From a checkpoint of a small mixture-of-experts model trained on Wikipedia: vocabulary 28605.
Below are experts of layer 4 (counted from 0) of a mixture-of-experts language model. Rows are named router (the router's row for the expert), up (a neuron's input weights, with its number), down (a neuron's output weights, with its number) and show model dimensions 0-79. Each number is 128 + 24 x the weight over its row's rms, rounded and kept within 0 to 255. Numbers have three digits each.
After each expert's rows: "comes after" lists some tokens at least twice as common just before its tokens as in all text; "raises" lists some tokens whose logits its average output raises strongly, later layers aside. This comes from a sample of Wikipedia text that the model never trained on. Tokens count by the router's weight.

# expert 19
router:092081106108147121173157148149106089152114098137121114140121129149133086080077123181137136135101117130134137176104117115130107151148112160145122152149085135126121123119141114125153130106146102122111124080150145168122125149129114136129175098
up0:121081138108089127132128120155125107120152152148096137106123100117155154154117112123116113188137136141176109097085142120135158128124134138159154089139137123133119132129133163146187158195140115160135186114099160130111143141109151137180131083
down0:110107122095115144170195129169167101136138110137120111132103121097118147113184120115120109128124146085143127105148129116166115104086169146163106104123129124105092116131159117110126157146124115129142137151118125121118121106130146179126169150
comes after: "\n", " |", ".", ")", "==", " ="
raises: "\n", "|", "In", "The", "-", "==="

# expert 9
router:114070154102129129123108173080169137147152148106101097123070122135140162171155117097109149110101146116132152101112147138112124116145130150133117164101153142104096097123161119132117135163135099112112122140118051132103123087128118118135129160
up0:130170123193129125164081082135128147135105178126115120173139124127115121160153133093115108097117150129109122128142091166159120157108148071096131125128157160140132131171136131139153123107105126149128101148142120131111085135124144143107155083
down0:155184122193074126150140125122128139128128176133149120140115137122112143102154089127130097136169080143105137095121095106120124146110141110124118125117148118124137135167151125096137137140123157135125119173104157137158074122109097154112136123
comes after: " |", "–", " (", ".", "|", ":"
raises: "th", "–", "mm", "00", "20", "%"

# expert 26
router:127136133088118162135102166139106124113143120130139090125113105154070109091122098108155090127100101161121162114164130143069132150127145120124100089124133147138148126150168138094128154095133179125141122095101133160123126115066123125132116132
up0:154096112110146147130124142140124125081124143172180128116180092120158129168137094138144126130122149148139092112109068126137156117115127102142114142095160134116094109124152080122089134132108127131138093202121144172114159131101155118132131176
down0:132139151110140157158134140155136076139123128148154117106119101122150129131133130137137129146113090150173144123145147121115145137147110166134130168126123121112184139133130116127141107165169132114151153099129146125145122163124131122119099173
comes after: " the", " a", " and", " The", "'s", "The"
raises: "o", "e", "w"

# expert 21
router:097105142121148119138177095157102160116112130116136165104085140120142139135117153189084093120118118146113078139117150126116156123137105102108130057137125158147145112155118152143113122111132101111179116146121141105086144124136125148132157130
up0:133111127130121131131149095125117167140122148135132088162126105130158147105108145182110135096138137134177181111104131104126105147174128132155154125076133141139156165144152186132126131087146135153113126133128111144114145126091061131168110125
down0:132145124134094140120157113132111141177128163156135121087136148099172112118144143153130123120122124153094066095170130106143120102181108114117130124096130111163114079091135115116159165114130119116128146130109119086121097087136123070119154120
comes after: " ", ")", " 0", " 1", " —", " 2"
raises: " others", " other", "|---|---|"

# expert 12
router:099127066135125120122113163144134131086115128115139116125129166133128113149124156156098102126118123134129049107121139140153123156121092118139129149153132120125102110129095153134117146163101124114120133068152134137126113114161130133127111161
up0:157157101102109141099158145096134064133157119150155099149095138086130133107125120102137106119165155086087173102096186122147104151158114105109101145145113130111159128141132151166124124126148138141144145126139123108098105100127125121150133114
down0:167134144105117158140109151127160105121123129109139131116078111137185156124138148114106119175159142132164112099151139080133115167117136124110114121130117051153143108085104107096109176123139145118179117122082134174166108136112118113102137136
comes after: " of", " in", " to", " for", " with", " as"
raises: " same", " previous", " latter", " next"

# expert 24
router:107127149152119159120128133157108150103128108153097124120159091130146128120158131071135159135170196115139109155118147140109143132148117136135146087080163143161137139132130114092141170152133099110114098159171141151130144121093160117144124151
up0:132158101107103112124093145118125120101155131150150098138154080139092089133098141145126103100061151104127159143132136133105143133140141119131116079091104128078167132138127127107117155178130095137154093128138106160132163163105124128175129112
down0:127138104139106124097116146116145132145174118114117143116136120149130113105123124092174109074167176143171134162125173152098149111109087142138141130088114123161140152139145126109173119134118138159116089147141133160113096124170185134089100096
comes after: " |", "|", " on", " (", " in", ":"
raises: ",", ".", "–", "—", " in", "'s"

# expert 8
router:092142175132126095113107131123109106146123123173151130111132157143156126108101123107138153113137113092088100107113147137175145141108092122109121154146148098123166131105095106178144159118115094132158122127108147106135150143131082132129139155
up0:110116130158125100122093150101126145105114102135130128126139150120128121134138137080134149080124159106139119148153133117136141124126159180124096152083108105117096145122124131159095151135157160106154122094168097129143163135115125135145131127
down0:080107101115123107113135124100118104139127110146171141195147106119185090144095149097130130106127120106126128132119142123156150112119088119090121130131132090157159130137129115106139125121105151100109128145128190144133163155156102120168132180
comes after: " the", " of", " United", " in", " New", "'s"
raises: ".", ",", ";", "?", "-", " ("

# expert 0
router:143108065145120131150161125082152113136130134094115155124128169163099113136126102167114152107110176104118157098113151128147125125121153157139120143124156155149112130124145145116127140175137131127074110150112166113119152155115120104097162163
up0:118112123094137124120110127145050159136081111135166094130139041113129134150134148121096121173143133122131141129132184134096146120146148147124120174136157132136122113107146105117126129119118126112137112112130108128103126162134120134160101128
down0:120136136162138122159135110103088120138130084106145113120169121151145136129137105071130180128128137136110137099146149124162135165118110115110145132104118110128144127133107119093111155165104131148162161124116111125137130158135130129149105107
comes after: " |", " (", "|", ";", " \"", "–"
raises: "s", "ule", "RC", "ist", "&", "ims"

# expert 23
router:181138163167106137120143128177108164144101189150105140161119119131141117105124126143078152135099091108139102171139146136138126097139133150089104137140077111082134141144089137083120138127113163148123120106127145116170129116106167104142146124
up0:129117118119126071146165128116132180182135132142130144184161082154131145105119136089123104116108134127091109145148156148143137138101116112117110120107169130161120141116142136094151146152114115158141155152108108122123108176140129156127112085
down0:148125133111133075137158127125123143129151147171140137147157154131147159096158099118143071135130109133120110142118196130120137092095105154155130116128110159161111106172112129131149055134153128201167101089114124119115088139159121121119115171
comes after: "\n", " Born", " Coordinates", " Country", " Location", " /"
raises: " Website", " •", " Height"